config.toml
num_hidden_layers = 9
hidden_size = 256
n_experts = 48
experts_per_token = 3
d_expert = 128
d_shared_expert = 128
hidden_act = "swiglu"
moe_layers = [0, 1, 2, 3, 4, 5, 6, 7, 8]
router_score = "sigmoid"
normalize_top_k = true
routed_scale = 1.0
balance_loss = 0.000269
balance_bias = true
init_std_router = 0.00826
lr_router = 0.00167
vocab_size = 22585
norm = "rmsnorm"
norm_eps = 1e-06
tie_word_embeddings = true
optimizer = "adamw"
learning_rate = 0.00149
beta1 = 0.9
beta2 = 0.95
max_grad_norm = 0.5
batch_tokens = 65536
max_seq_len = 512
train_tokens = 346600000
max_steps = 5289
dataset = "wikipedia_en"
Below are experts of layer 6 (counted from 0) of a mixture-of-experts language model. Rows are named router (the router's row for the expert), down (a neuron's output weights, with its number) and show model dimensions 128-255. Each number is 128 + 24 x the weight over its row's rms, rounded and kept within 0 to 255.
Before each expert's rows: "comes before" lists some tokens at least twice as common just after its tokens as in all text; "raises" lists some tokens whose logits its average output raises strongly, later layers aside. This comes from a sample of Wikipedia text that the model never trained on. Tokens count by the router's weight.

# expert 36
comes before: "\n", "s ", "\n\n", "′", "″", "°"
raises: "s ", "s", "\n\n", "\n", ", ", "/"
router [102  98 134 125 141 120 119 161 117 155 139 107 175 118 124 141  99 113  92 145 112 101 136 159 147 132 164 132  93  72 109 132 127 148 135 116 104 120 156 125 141 143 147  76 140 126 161 132 154 117 141 132 126 118 150 122 148 112 128 186 107 173 139 147  98 157 162 120 138 121 108  97 123 110 172 140 163  84  51 119 149 157  94  98 129 107 138 133 138 120 149 136 146  96 112 134 143 156 107 149 121 160 100 137  91 138 120  87  94 149  63 163 116 120 103 130 171 130 112 152 100 157  89  94 108 124 138 116]
down0 [ 99  95 119 171 138 171 176 176 148 134 136 148 139 153 112 140  94 125 114 158 102 119 131 116 106 174 111 128 127 100 115 119 147 143 153 138 125 158 123 157 139 135 129 160 126 124 166 119 158 122 119  91 154 139 116  59 165 104 123 140 124 121 147 143  85 138 128 105 121  79 102 134 164 119 148 143 114  85 156 120 116 135 141 159 145 131 132 104 141 126 137 154 133 136 117 107 130 141 128 104 200 110 158 126 127  93 194 129 168  95 114 111 136 122  87 107 119 107 137 152 164 139 122 122 107 136 103 155]
down1 [120 117 148  96 130 149 133 133 108 150 119 145 141 112 140 126 115 120 123 117 153 129 109  82 102 142 132  89 156 157 164 132 112  96 123 125 107 150 128 137 129 124 147 148 123 149 126 146 119 106 175 146 179  90 149 160 154 146 114 123 126 106 136 157 114 173 108  77 156 131  88 104 167 128 141  90 112 128 180 119 111 126 158 170 121 147 132 133 169  97 143 131 119  89 125 149 110 125 129 134 141 110  87  92 170 113 123 130 143 112 167 131  98 153  90 131 159 107 130 129 129 160  97 185 111 152 150 154]
down2 [132 117 110 148 145 120 117 159 149 123 123  94 127 122 113 148 124  85 108 172  81 146 144 109 148 130 143  83 124 151 142 106 122 125 109 112 125 129 126 130 169 106 145  74 146 116 126 152  88  97 143 120 106 143 148 126 109 130 116 130 115 115 114 122 116 124 162 144 152 139 120  88 102 143 150 159 109 120 124 171 127 126 177 121 107 121 106 112 148 132 118 162 107 102 153 114 133 140  93 110 141  97 159 102  99 133 179 130 125 127 106 175 107  94 121 118 133 139 114 164 114 131 143 122 135  93 143 115]
down3 [140 114 112 144 143  90 123 148 144 161  95 134 108 138 135 107 103 147  95 125 146 118 101 107 168 159 113 120  91 154 147 150 113  61 199  97  78 105 129 153 153 166 168 139 122  99 167  96 115 152 161 121 134 163 165  98 134 151 144 142 128 173 105 171 147 143 138 121 117  87 114  93 159 169 132 139 130 164 200 108 128 134 125 131 126 137  90 165 115 105 104 129 124 157 129 142 130  81 107 101 148 109 142 147 110 124 109 146 107  85 128 136 157 154 145 155  97 154 107 114 158 158 138 112 118 140 126 120]
down4 [172  84 152 133 156  81 148 126 136 145 133 152 145 108 114  98 130 114 123 125  57 129 134 125 104 164 133 137 127 140 132 165 136 141 115 115 117 130 130 158 170 109  68 177 121 158 122 114 135 180 146 136 153 167 103 149  92 129 126 104  85 137 131 108 201 109 138 113 136 136 123 131 129 119 126 144 118 122  67 162 150 117 129 110 139 136 134 171 107  99 106 116 152 176 155 137 123 127 127 161 110 154 143 145 175 126  84 147 133 160 118 139 120 133 124 145 135 156 120 127 115 109 178 132 147 143 117 149]
down5 [151 141 183 113 151 146 136 125 116 135 123  86 158 117 111 143 105 154 115 137 111  99 155 116 127 114 121 123  85 137 153 117 147 120 129 133 123 153 112 114 108 106 116 160 104 112 133 153 130 152 159 121 101 116 133 135 113 103 139 151 132  78 178 139 180 120 146 134 129 111 145  94 112 152 108 164 108  98 135 158 108 182  89 188 117 120  94 116 161 108 122  96 151  78  80 192 148 118 149  91 115 111 142 122  98 120 121 115  87  82 157 124 145 167 135 151 128 127 121 119  88 141 168 158 135  89 115 105]
down6 [116 141  99 109 142 150 100 157 158 106 129 154  94 141 141 102 155  65  96 136 123 145 168 132 110 138  99 123 105 148 159 130 143 161  82 148 120 124 103 112 118 147 179 110 136 118 156 120 124 118 131 159 123 137 151  91 113 147 139 143  95 146 166 105 113 133 145 102 156 140 154 163 159  74 151 115 153 163 125 136 155 127  92 120 172 140 167  92  92 151 152 143 133  89 141 145 153 139 108 126  99 117 157 123 111 160 136 122 136 127  74 138 122 139 116 132 113 173 125 152 149 138  99  91 102 141  92 163]
down7 [111 100 117 107 148 101 166 163 117 146  92 130  92 153 137 110  83 145  99 127 114 153 142 113 112 159 126 105 133 149 138 135 134 127  95 133 111 205 118 109 103 109 135 140 113 147 105  98 163  89 117 136 123 131 124 133 115  95 131 121 117 115 105 146 107 156 178 152  87 154 142  92 160 128  99 145  94 103  70 153 136 102 105 107 130 152  76  95 154 117 110 159 130 191 138 139 118 127 156 119 142 123 138 118 116 131 130  99 162 171 137 120 144  97 127 154 124 103 138 111 157 120 132 157 141 159 134 126]
down8 [151 148 125 149  83 142 126 165 150 142 161 154 173 122 128 120 151 134  97 129 104 103 143 131 142 198 111 132 112 120 107 146 143 129 133 147 143 110 139  83 144 121 139 133 142 135 146 118  91 102 115 110 127 191 131 119 153 157 135 162  87 117 117 129 114 105 169 149 134  69 142  96 116 118 140 128 108 133 152 103 173  99 126 140 166 146 154 156 162 167 103 117 128 121 127 133 130  94 168 114 125 150 156 134 152 149  65 114 115  71 157 117 155 148 112  88 149  91 106 130 122  97 105 141 139 164 109 133]
down9 [161 136 159 110 129 126 132 133 135 130  70 106 120  81 125 129 115 140 130 112 112 154  75 150 141 132 132 104 152 136 139  99 145 133  92 116 122 132 138 114  77 125 110 126  92 108 104 128 164  95 155 147 104 147 104 113  92 138 144 103 148 168 147 110  87 129 177 112 134 156 133  63 124 130 125 149 136 153 141 172 127 144 165 157 146 135  88 125 128  97 153 123 146 132 108 115 117 134 116 127 133  98 130  94 142 117 161 137 119 138 125 127 130 136 114 173  91 145 151 149 124 111 113 154 142 148 142 139]
down10 [173 107 156 119  88 122 127  90 111 123 105 117 124  95 142  87 139 126  95 124 161 126  80 152 132 122 154 139  74 156 110 144 138 138 132 136 144 123  95  90 139 173 135 123 121 122  88 126 151 120 135 148 156 149  83 160 160 123 112 118 142 140 104 127 140 119 136 136  92 129 134 159 143 139 104 143  99 160 158 105 125 127 118 124 118 119 122  94 129 147  90  91 161 149 160 106 103 100 124 115 117 184 118 143 146 113 103 136 160 152 127 165 145 136 139 169 148 131 146 137 103 148 171 120 125 115 129 141]
down11 [118 118 105 156 163 137 140 149 130 145 155 130 132 147  73 109 141 142 189 112 163 136 139 130 158 128 110 174 155 163 178  84 115 134 136 149  94 113 131 109 136 106 120 136 141 100 102 106 129 119 116 120 100 128 114 157 131 187 115 109  91 138 169 151 121 139 147 180 147 134 112  92 119 138 126  71  99 112 144 131 110 103 121 153 144 124 114 145 133 149  82 121  99 141 114  91 112 104 161 150 136 102 155 113 156  97 129 128 138 124  94 124  86 121 106 127 155 149 127 152 126 101 130 149 149 148 137 134]
down12 [106 164 129 125 121 112 116 147 104 126 144 159  81 135 134 177 107 136 127 115  84 153 118 162 140 102 171 136 135  97 140 116 122 119 120 125 166 111 154 148 105 136 112 160 127 106 116 125 149 114 101 100 139 125 102 112 114 104 121 126 117 104 124 138 122 105  89 147 137 128 134 135 135 112 201 121 150 111  31 147 138 160 137 123 132 138 142 122 136 161 150  84 145  89 131  92  92  82 118 106 148 137 115 151 137 152 147 108 115 155 132 116 127 119 138 102 133 115 157 120  74 121 161 124 133 129 126 145]
down13 [158 121 115 132 126 134 102 113  89 119 106 122 127 126 147 123 162 159 109 147 189 154 116 116 121 128 123 145 132 127 123 126 164 166 164 150 132 144  99 154 119 103 117 120 133 128  99 131 128 111 123 113  97 138 135 132 142 191 157 135 126 143 132 133 175 100 144 134  51 129 116 115  85 170  90 154 172 119 160 100 154 140 165 121 148 129 124 140 103 108 157 155 181 108 126  96 129 120 188  98 139 130  98 132 150 119 148 123 155  81  91 168 100 121 109 103 127 168 133 102  99 166  93 119 134 112 145 118]
down14 [ 86  87 135 154 129 123 128 180 105 159 127 168 171 107 150 101 100 108 128 169 121  81  86 129 123 149 149 112 115 135  86 127 138 112 115 164 121 120 143  96 168 110 118 107 155 145 119 136 122 136 116 120 140 133 139 161  80 125 124 143  63 130 140 135 125 107 117 165 127 127 128 148 166 106 100 111 109 147 139 157 156 138 121 148 122 116 134 129 100 147 127 170 122 139 120 102  88  86 110  94 108 150 120 152 164 117 123 106 143 146 136 105  85  68 117 108 111 137 162 147 128  74 114 134  94 168 160 153]
down15 [ 65 145 139  82 117 161 163 112 104 113 120 148 118 157 114 124 130 136 164 114 147 143 145 153 131 111 111 130 153 124 101  99 116 183 146 110 108 132 113  62  69 156 127 162 151 119 112  94 143 149 129 166 127 149 129  99 150  87 132 132  95 139 101 133 101 109 149 124 172 142 153  96 121 113 132 122 139 140  77 110 125 109 160 124 108 129 110 143 117 138 127 134 164 120 150 119 112 128  89 144 136 176 130 142 123 155 138 155 103 136 134 101 118 149 100 132 104 106 141 135 106 102  85 143 123 130 123 125]
down16 [182 159 106  95 127 124 140 122 128 145 147 156 134 103 123 149 161 137 116 127 142 131 100 143 144  98 162 144 128 147 137 171 110 154 146 102 153 134 128 142 176 137  97 155 160 123 136 144 143 116 161 132 104 114 177 114 112 137 115 110 142 107 129 151 136 157 132 181 126 176 112 131 114 137 159 104 128 149  45 136  94  93 147 181  98 128 154 157 142 164 121 133 113 128 119  92 128 148 114 140 121 172  91 104 125 142  83 120 155 108  90 172 157 167 133  88 158 144 135  90 103 138 133 125 104 160 122 146]
down17 [168 119 144 126 157 125 110 145 126 124 138 181 162 125  93 154 142 137 124  68 119 126 148 140 169 149 105 100 143 100 113 142 127 140 134 118 157 128 150  85 102 121 154  91 115 118 130 103 106 135 133 107 148 155 121 139 129 124 116 135 149 122 119 143 132 162  98 142 156 120 158 141 162 134 133 133 135 111  89 150 153 140 111 179 116 118 135 140 114 112  85 118 130  98 154 104 167 118 120 161 142 117 146 119 116 146 150 137 135 138 134 155 131 110 120 170 168 120 150 108  96 149 137 131 200 144 140 145]
down18 [181 130 120 150 115 134 171 150 120 116 103  92  99 103 145 117 148 147 119 109 130 139 105 106 128 163 129  61 143 124 127 112 145 136 102 134 142 144 144  97 153 125 142 166 138 144 159 117 159 146 124  88 115 131 150 102 112 130 134 126 131 145 127 150 127 167  88 197  83 140 144 103 119 145 134 144 107 140  89 126 118 135  91 133  96 171 140 141 140 141 120 100  88 147 155 139 118 100  56 155 166 148 161 100 147 126 144  93 119 109 104 136 128 141 136 129 139 144 121 120 141 140 150 162 118 122 125 134]
down19 [119 116  95 159 102 111  71 106 116 126 156  95 134 168 128 138 141 145 117 103 120 127 125  98 136 156 142 145 161 174 119 165 130 117 134 115 104 126 111 116  71  97 110 101 113 112 157 124 125 104 121 133 112 117 171 128 139 161 157 135 159 120  95 133 118 124 151 144 135 110 103  96  75 145 133 125  72 129 181 135 119 157 101 141 154  87 126 168 131 138 152  85 143 162 162 116 128 126 128 140 118 159 128 102 140 119 115 148 131 138 147 151 188 144 127 129 143  92 190 123 143 148 108 113 142 126  64 127]
down20 [125 200 196 127  88 135 103 166  90  97 106  96 123 123 171 127 135 104 126 150 112 147 126 138  79 114 173 123 112 102 104 137  98 113 119 155 132 145 112 138 166 120 116 170 145 115 144 132 147 127 102 115 147 147 103 124 131 120 124 129 114 162 136 156 136 125 115 157 138 104 133 101 111 121 126 118 146 126  56 137 111 167 128 119 112 137 180 111 124 178 125 126 124 151 141 103 107 125 123 138 156 166 127 146 156 100 139 114  96 132 189 133 121  77 136 134 122 112 141 163 126 112 144 114  80 144 118 127]
down21 [121 164 115 162 129 138 106 153 164 138 183 113 116 135 121 136 113 171 149  94 114 103 123 126 110 126 116 186 114 118 100 125 146 139 126 120 140  93 159 142 161 143 129 130 103 164 152 180  90  94 102 146 116 128 147 112 114  85 119 177 104 166 122 183 108 150 131 161 144 175 122 157 131 151 145  95 149 131 113 119 101 137 108 140  88 118 147 169 146 125 101 120 109 102  53 107 126 107 114  99 190 129 121 165 167 142  85 109 124 151 122 149 139 144 134 148 166 104 114 150 149 148 128  78 134 116 123 114]
down22 [106 138 147 156 197 151 114 158 104 155  92 101 112  94 119 123 146 105 111 123 148 145 150 129 165 155 149 124 134 154  94 140 161 119 110  94 143 109 132  83 115 187 101 116 174 146 135 135 147 131 140 135 165 128 114  90  74 174 112 143 141 119  99 126 143 155 119 177 113 147  96 113 141 140  56 132 137 131 136 144  98 128 106 104  90 132 116 161 110 129  91 174 142 142 142 147 133  81 179 156 129 146 126 175 145 156 113 100  76 113 122 129 113 137  84 130 115 141 132 150 160 146 140  71 169 127 108 139]
down23 [143 163 122 114 111 105 156 125 137 115 118 106 149 157 169 102 125 158 110 179 111 149 117 125 104 102 142 141 139 137 143 130 101 158  93 149 167 148 169 123 133 163 115 124 134 139 137 137 117 141 103 114 109 152  98 140 106  85 145 103 140 118 145 117 112 112 123 144 124 165 132 124 104 163 137 118 128 130  67 145 118 105 184  90 147 124 130 109  96 187  87 138 124 134 134 133  99 125 167 145 111  96 128 140 131 132  84 122 190 108 103 135 124  69 151  86 106 119 103 103  93 150 172 152 131 141 193  98]
down24 [110  82 160 173 102  61 128 167 103 177 102 106 118 160  94 150 135 120 147 113 102 132 109 159 136 128 128  81 142 121 168 127 117 117 149 133  90 115 136 121 102 159 124 168 167 150 141 115 161  77 134 138 159 108  79 130 116 121 154 158 137  98 102 126 127 128 126 103 114 113 144  97 123 133 117 142 162 142 153  87 178 156 122 113 127 161 144 196 116 127 166  86 103 150 132  87 142 162 114 141 142  89 115 167 115 103 134 114  95 137 160  92 120 135 111 141 125 118 125 131 134 100 115 128 147 153 103 152]
down25 [129  80 168 144 132 145 130 164 125 117 118 111 127 127 109 131 110  99 143 118 132 138 129  87 157 168 110  77 138 176 115 139 163  69 111 103  95 177 119 193 124 158 105 153 109 129  79 100 156 155 157  99 149 157 134  91 101 124 106 122 143  97 154 103 117 147 149 136 113 128 140 116 170 106 130 126 135 125 176 127 103 108 133 125 129 122 117 179 122 136 135 117 161 149 143 142 127 125 110 121 127 133 114 149 170 137 106  95  83 129 182 121 121 131 148 165  97  89  83 125 113 103 124 122  93  98 148 123]
down26 [123  95 172 125 111 120 139 101  96 148 123 135 133 128 148 107 117 176 135 138 110 116 126  81 124 125 124 105 151 104 117  93 117 123 155 147 145 153 152 158 106 127 117 130 124 163 119 103 141 122 117 105 159 149 138 155 128 118 156 131 109 107 122 119 156 137 143 134 127  73  84 124 155 142 150 108 152 151 226 119 136 131 131 102  85 173  86 135 146 119 117 120 138 101  97 108 100 130 163 134 157 138 131 146 137 127 110 133 113 110 153 133 121 144 151 142 161  88 128 145  91 127 129 113 148 128 105 105]
down27 [135  93 105 110 130 137 120 111 194 141  96 147  97 115 127 134 124 124 158  98 143 102 104 145 103 147 120 111 101 132  90 138 118 135  91  79 127 126 142 179 182 155 156 147  92 163 135 143 124 122 147 111 119 119 107 122  92 144 137 117 120 172 161 111 113 118 148 155 141 175 104 152 151 118 115 127 141 107 133  84 169  99  89 111 151 144  92 128 134 137 116 126 121 155 124 112 162 133 149 120 134 174 139 143 171 155 150 162 100 123 155 115 108 135  93  87 135 157 127 137 158 125 109 145 119 153  79 154]
down28 [107 172 108  80 122 130 132 139 133 149  96 161 156 125 128 117 194 149 115 118 172 103  78 141 108 113 116 167 159  97  67 111 107 121 157 131 129 122 158 113 105 127 138 136  92 138 104  77 135  88 117 117 125 114 167 160  97 127 140 120 130 104  96 131 143  95 143 173 119 109 166 124 154 108 134  89 153  87 111 121 163  80  86 128 106 143 134 106 124 136 121 110 180  95 149 122 129 120 107 128 130 132 123 115 132 169  86 140 113 118 150 164 141 118 134 132 145  99 122 120 136 147  89 115 139 128 148 142]
down29 [112 100 140 124 138 153 103  92 142  79 106 116 124 176 123 123 111 127 168 136 168 112 149 108 139 124 104 173 174 123 112 138 116 181 115 147  88  86 168 130 132 127 141 117 108 160 128 158 103 121 140  83 136 136 130 142 108 121 159 155 160 135  74 121 112 100 154 140  85 143 124 177  89 134 101 138 125 161 128 153 156 149 115 125  98 110 125  76 116 153 113 110 129 134  96 111 140 129 189 116  70 158 161 142 157 127  98 136 111  81 124 130 199  73 121 108 124  98 128 144  97 116 151 108 111 131 108 137]
down30 [123 146 118 143 105 157 103 155 109 112 132 137 104 181 168 130  92 135 121 136 121 147 112 116 140 148  80 153 157 139 136 142 143 119 140 149 107  94 119 108 121 146 116 158 151  85 111 150 117 139 122 118  70 184 132  92 163 101 134 109 145 156 162 109 121  96 114  89 111 159 145 145 153 147 141 151 116  78 140 146 147 147 170 100 127 142 123 145 127 153 126 144 133 192 154 133  82 110  57 140 125 134 103 113 122 131 160 142 122 174 145 132 105  75 134 160 102 140 104 153 123 135 135 105 153 106 150 145]
down31 [142 134 157 136 134 171 145 175 123 160 111 151 126 110 138  96 176 121  94 125 142 132 143  80 105 117 157 141 124 130 125 137 121 124 142 160 114  93 107 120 117 128 108 110 136 127 125 110 107  75 126 165 149 128 145 105 108 185 112 119 131 169 110 141  95  98 112  91 138  96 186  87 126 102 114 133 113 150 187  99 111 109 145 144 112 119 157 163 135 122 135  92 122 156 163 142 138 157 147 137 152 128 176 108 159 142 136 154 107 111 151 131 165 126 144 120 143 129 127 103 144 137  73 117 133 162 118  94]
down32 [ 80 113 120 108 113 132 171 176 110 121 130  97 141 132 146 128 111  88 181  83 105 120  69 136 142 110 147 169 132 147 115  96  90 116 146  93 134  81 142 125  78 103 163 106 148 160 122 171 125 133 135 163 122  88 150 128  97 138 102 114 130 117 125 139 131 118 125 127 133  96 160 107 151 101 137 120 152 111 171 113 127 140 132 135 148 122 139  98 140  97 145 120 141 100 121 116 179 118 152 134 137 132 107 125 165 193 143 144 154 161 145 150 114 139 133 148 116 117 122 137  91  97  69 149 104 137 145  95]
down33 [115 124 114 103 161 133 143 147  97 143 142  98 116 174 140 157 160 146 133 107 118 112 152 141 181 124 123 113 125 139  93 142 176 137 114 128 122 119 158 151 151 104  98 112 157 162 141 134 120 118 154 103 127 145 116  91 125 123 149 118 141 126 139 129 152 136 131 136 108 105 116 105 126  83 151 109 142 182 179 113 130 148 120 112 111 131 117 144 119 126 140 153  95 138 138 134  75 146 145 149  85 152 140 152 133 121 111 105 135 115 144 118 105 124  75 138 159 132 155  93 105 158 168 186 180 117  79 107]
down34 [134 106 107 128 150 153 130 132 119 118 156 115 144 135  87 160  93 138 143 144 119 154 102 151 171 136 132 129 150 176 164  79  93 112 136 139 131  83 113 121 141 129  88 120 113 150 134 167  82 133 105  91 101 112 115 146 141 111 119  98 172 136 132 120 138 151  90 148 175 110 173 122 136 141 114 156 169  92 140 121 130 145 154 125 108 138 127 108 109 133  89 145 161 126 157 106 191 167 116 119 115 161 109 134 131 164 159 125 120 131 100 141 134 124 139 103 123 130 137 101 153 105 136 122  70 154 114 122]
down35 [119 107  74 136 150 126 129 101 146 136  47 147 150 174 150 170 120 114 120 134 138 139 128 164 112 124 118 148 181 135 163 136 142 143  87 125 117 139  77 124 135 103 143  93 134 146 162 111 147 114 155 101 124  92 143 110 137 171  85 135 150 118 119 160 120  86 140  98 125 151 135 122 138  67 138 134  93  96 129 127 128 154 169 123 115 117 131 106 129 150 147 117 131 139 149 109 158 144 118 118  86 102  87 133 112 121 145 107 120  72 116 138 140 140 153 142  88 143 127 102 142 179 146 155 155 140  78 162]
down36 [133 128 138 116  86 166 136 133  93  95  68 151 105 155 123 131 110 108  92 119 173 154  90 130 151  98 146 167 152 161 128 119 148 121 161 156 125 159 146 162 110 111 112  90 108 139 110 119  94 172 161 122 121  97 125 116 149  65 108 127 145 121 112 118 119 105 101 174 163 105 101  99 116 161  89 153  66 134 107 124  88 107 105 133 133  98 138 132 107 113  85 110 145 151 153  63 133 156  83 158 133 102 116 161 141  95 143  95  61 157 125 151 120 147 110 120 115 172 120 140 153 132 141 105 121 114 126 140]
down37 [165 115 135 124 168 158 129 164 118 135  82 137 154 132 135 133 121  84 154 141 113 157 129 145 128 141  97 130 178  86  92 105 115 104 116 113 114 123 112 141 139 113 106 113 167 146 126 132 128 105 122 154 159 162  89 146 119 100 146 144 109 178 134 100 141 113 129 148  76  78 102 119 136  76 142 100 108 148 153 118 131 122 149 109 101 102 138 118 128 166 124 148 177 121 116 143 136 122 148 132 102 118 148 104 163 111 103  86 108 106 129 101 113 123 115  80 145 169  99 114 147  89 131 117 147 115  82 132]
down38 [103  85 128 160  84 151 100 110 111  98 131 121 138 130 140 106 115 136 112 144 123 123 144 142 146 157 116 161 123  80  85 158 107 111 141 164 141 159 135 154 131 131 110 173 140 153 137 121 129 108 171 108 132 137 142 126  96 113 148 145 113 126  97 160 112 149  96 137 118 138  95  93 141 150 180 131 117 150 127 139  87 126 126  93 135 153 149  88 138 134  93 130 125 165 104 111  78 123 197 133 131  97  94  65 146 121 137 101 159 128 108 147 141 142  94 145 142 133 153 120 152 114 159 156 126 123 132 137]
down39 [113 147 120 175  82 112 108 113 144 123 137 110 112 168 120 115 147 144 129 134  96 123 145 129 181 142 132 134 122 110  86 100 182 111 137 147 141 137 149 125  95 135 133 126 113  95 104  96 108 131 117 110 169 178 113 121 151 141 104 126 138 134  64  98 106 148 147 159  77 122 161 128 128 108 140 119 130  66 133 129 102 125 107 123 146 147 154 176 139 103 110  68 112 118 113 129 129 109 120  92 130 145 142 154 141 130 117  77 123 133 120 106 189  96 141 114 103 114 162 120 150 127 160  96 123 139 107  83]
down40 [180 124 119 112 101  96 152 106 137  97 137 130 106 101 134 149 131 113 129  91 149 135 132 109 103  93 134 113 150 119  94  94 100 123  91 109 175 108 159 143 125 134 147 124 107 105 105  95 133 112  98 140 101 168 107 140 104 131 152 145 167 131 158 115 157 126 130 173  72 134 115 111 117  95 125 105 146  88  82 149 161 133 124 111  84 164 151  93 110 120 111 143  80 129 122 121 124 135 171  96  85 115 105 112 123 152 148 158 132 142 130 141 185 104 124  58 155 146 104 141 169 113 123  81 105 117 157 138]
down41 [121 118 129  99 100 131 172 139 101 171  99 118 149 156 131  85 136 129 162 108 132  94 114 122 146 137 140 115 133 100 108 138  87 110 111 169 121  93 170 107 112 123 141 124 155 104 121 124 117 134  75  99 128 151  93 113 148 150 151 130 127 137 115 118 148 118 126 158 108 121  94  96 155 125 145 108  84 153 210 120  84 130 125 119 115 144 110 107 114 152 131 142 118 174 139 148 126 103 162  99 144 119 110 188 138 116 133 151 135 125 201 145 137 129 131 136 106 100 120 137 136 112 103  49 132 137 123 102]
down42 [150 142 106 162 120 108 157 142  92 109 141 123 160 141 132  79 128 105 111 107 116 156 151  93 132 120 171  80 113 101 135 150 147 102 131 100 133 117 132 185 161 132 127 121 152 168 164  76  92 143 107 134 136 169 148 128 126 153 123 153  99 126 116 120 157 155 167 129 113 117 126 153 107 100 169 147 141 147  92 130 132  95 113 143 119  84 148 109  88 114  89 103 142 115 114 180 123 138 163 111 123 134  99 158 112 122 153 105 119 126  57 107 108  93 113 136 158 119 131 119 132 113 157 149 111 121 135 125]
down43 [121 133 115 149 172 108 151 154  82 120 115 133 148 147 112 123 127 134 155 138 131 104 120  86 159  99 161  93 162 112  86 145 127 161 140 128  94 129 109 115 126  96  80 102 158 212 159 158 147 118 136 105 163 130  88 132 164 124 153 178 139 143 133 145 121 123  98 131 140 120 114 175  96 156 126 109 119 160  84 113 183 122 121 149 147 158 101 115 150 106 181  91 103 213  98 117 105 164 144 126 108 155 161 115 157  81 155 127 135 149 171 106 144 106 160 150 142 114 139 110 119 151 156 139 116 154 131 141]
down44 [148 103 156 161 151 114 137 160 152 120 125 160 122 122 118 125 175  96 108 120  85 146 146 108 151 130 115 144  88  83 120 100 123 131 143  99 123 127 136 153 125 119 144 116 120 151 130 119 145 141 121 114  93 103 112 114 136 118 113 134 104 108 157 143 114 138 118  82 171  82 147 159 135 117 118 100 118 165 106 154 157 116 147 109 158 151 150  99 133 111 143  96 140 165 133  94 132 152 118 123 168  99 120  95 126 153 208 149 166 162 112 131 135 137 133 122 150 142 113 168 187 125 120 111 109 169 114 143]
down45 [ 90 147 131 126 160 173 108 106 125 115 110 123 143 127 132 118 155 169  96 117 151 104 143 125 120 120 148 164 144 120 107  95 103 132 128 151 114 144  90 131 145 114 111 112 172 141 157 151 135 146 136 128 145 123 118 125 115 133 128 171 149 130 131 138 152  70 178 130 149 105 118 150 114 131 127 125 129  85  96 122 158 114 145 149 109 160 126 129 127  96 149 122  93 103  58 141 142 156 130 138 113 180 135  82 155  74 142 149 135 131  96 107 135 145 149 117 110 171 100 111 123 117 143 143 173 142 160 124]
down46 [ 87 128 153 157 112 128 155  88 147  99 140  66 146 119 106  94 114 132 155 132 130 130 127 151 133 167 138  69 124 129 136 158 168 104 175 111 107 122  96 114  86 127 109 168 114 114 122 158 181 120  99 142 112 106 125 119 149 181 109  96 164 161 136 144  94 111 112  85 110 132  91 145 172 146 134 167 129 132 164 107 140 143 136 104 120  89  66 107 118 134 147  92 114 124 128 137 106 147 131 154 114 123 120 151 115 127 164 142  97 166 126 119  79 137 147 165 119 101 125 166 130 156 109 172 164 136 157  78]
down47 [132 122 119 118 147 166 105 108 131  94  99 139  80 123 130 121  68 104  93 115 157 102 113 188 159 121 125 160 184 130  83 154 112 148 105 122 139 117 185 168 194 148 112 167 117 135 118 179  86 124 110 140 101 150  99 111  97  89 133 149 122 138 141 111 140 108 117 188 113 131 133 160 125 153  97 132 134 170  87 161 159 146 109 132 116 116 136 102 129 149  87 118 161 130 102 121 137 124 120 139 143 103 119 145 123 116 106 140 131 163 128 110 109 108 149  98 168  98 183  99 112 140 177 102 112 106 123 135]
down48 [146 113 106 152 134  93 128 153 105 106 168 117 128 105 126 183  95 147 164 150  88 164 123  98 147 138 149  91 120 127 135 137 164 131 137  97 122 120 137 150 178 165  91  97 126 119 109  87 127 179 108 162 124 134 142 144 116 161 118 131  99 105 115 132 146 146 116 108 139 129 130 124 105 132  85  99 113 157 157 144 148 124 102 120 150 125 113 135 149 101 119 125 165 110 140 121 133 134 145 132 105  92 141 154 156 164 135  82 154 109 155 148 110  82  94 138 117 144 122 120 130 192 116 118 162 142  81 108]
down49 [178 103 183 127 111 104 138 152  87 127 103 122 124 150 122 143 128 114 126 130 102 166 160 141 137 171  99 141 128 154 116  89  69 138 171 122 143 108 125 149 123 145 143 167 131 100 134 125 136 136  94 133 112 176 106 148 125 152 124 107 134 125 153 123 154  93 141 145 116 100 137 148 119  98 133 134 176  84 127 106 156 120 134  61 114 114 110 121  99 142 160 143 157 166 176 109 120 158 111 105 133 166  99  94 107  93 135 113 137 153 131 135 152 114 123 112 119 128 121 119 154 143 144 174 102 140 164 164]
down50 [174 101 144 148 100 127 118 128 158  96 160 122 111 133 101  99 152 132 212 149  86 149 116 133 138 123 120 124 164 125 131 142  99 104  82 115 115 107 139 104 146 141  92 153 147 179 123 107  89 132 118 128 118 140 129 156 116  87 108 118 141 104 150 123 132  80 137 107 126 179 101 131  90 165 139 110  84 139 151 172  89 163 109 149 130  75 119 151 152 139 118 177 127 125 133 114 150  78 153 142 148 129 105  71 137 117 158 162 166 111 108 103 140 108 119 134 143 129 154 111 119  96  98 128 141 120 108 150]
down51 [145 143 118 129 168 137 141 147 163 129 137 158  79 134 128 136 144 114 111 108 132 165 143 157 117 114 114 125 106 168 167 142 134 148 127 136 143 111  81  99 123 111 131 119 146 162 172 101 149 115 104 112 124 118 166 113 155 112 118 104 150  95 139 149 132 118 136 128 111 126 106 129 140  87 121 131 109 137 182 126 122 157 107 170 163 119 120  98 101 140 182 122 118 121 136 130 111 142  96 123 126 144 149 110 115 142 138 146 138 108 116 142 164 144  76 133 106 186 167 152 153 147 144 136 144 126 120 149]
down52 [139 149 149 128 154 118 109 152 116 124 172 158 155  82 150 158 125 125 124 122 106 130 103 122 145 113 194  90 120 125 112 102 147 115 132 135 127 121 132 111 187 122 125 109 152 123 136 165 114 129 104 118 135  94 122 152 109 125 135 113 145 109 108 136 120 132 122 146 155 108 125 127 163 135 168  69 127 112  44 116 166 184 116 121 122 148 162 122 102 102 162  80 125 132 142 146 145 112 134 130 118 129 109 164 119 122  96 114 103 165 104  93 106 150 134 116 106 146 152 106 103 103 149 114 152 125 148 124]
down53 [189 143 146 101 135 113 153 130 156 143 105 107 122 171 136 169 114 100 120 145 157 107 158 116 103 131 105 124  92 100 152 151 175 144  66 108 129 172 148 139 110 140 123 141 126  92 115 108  92 117 132 145 120 148 137 123 148 152 120 129  66 107  97 153 164  86 134  83 152 119  99 128 102  93 105 121 154 112 122 134  91 141 169  81 140 129 123 142 139 104 110  91 147 115 116 119 138 154  96 165  93 157 131 167 135 107 101 119 101 143 108  99 122 106 136 115 163  92 152 141 156 138 153 108 134  89 151 109]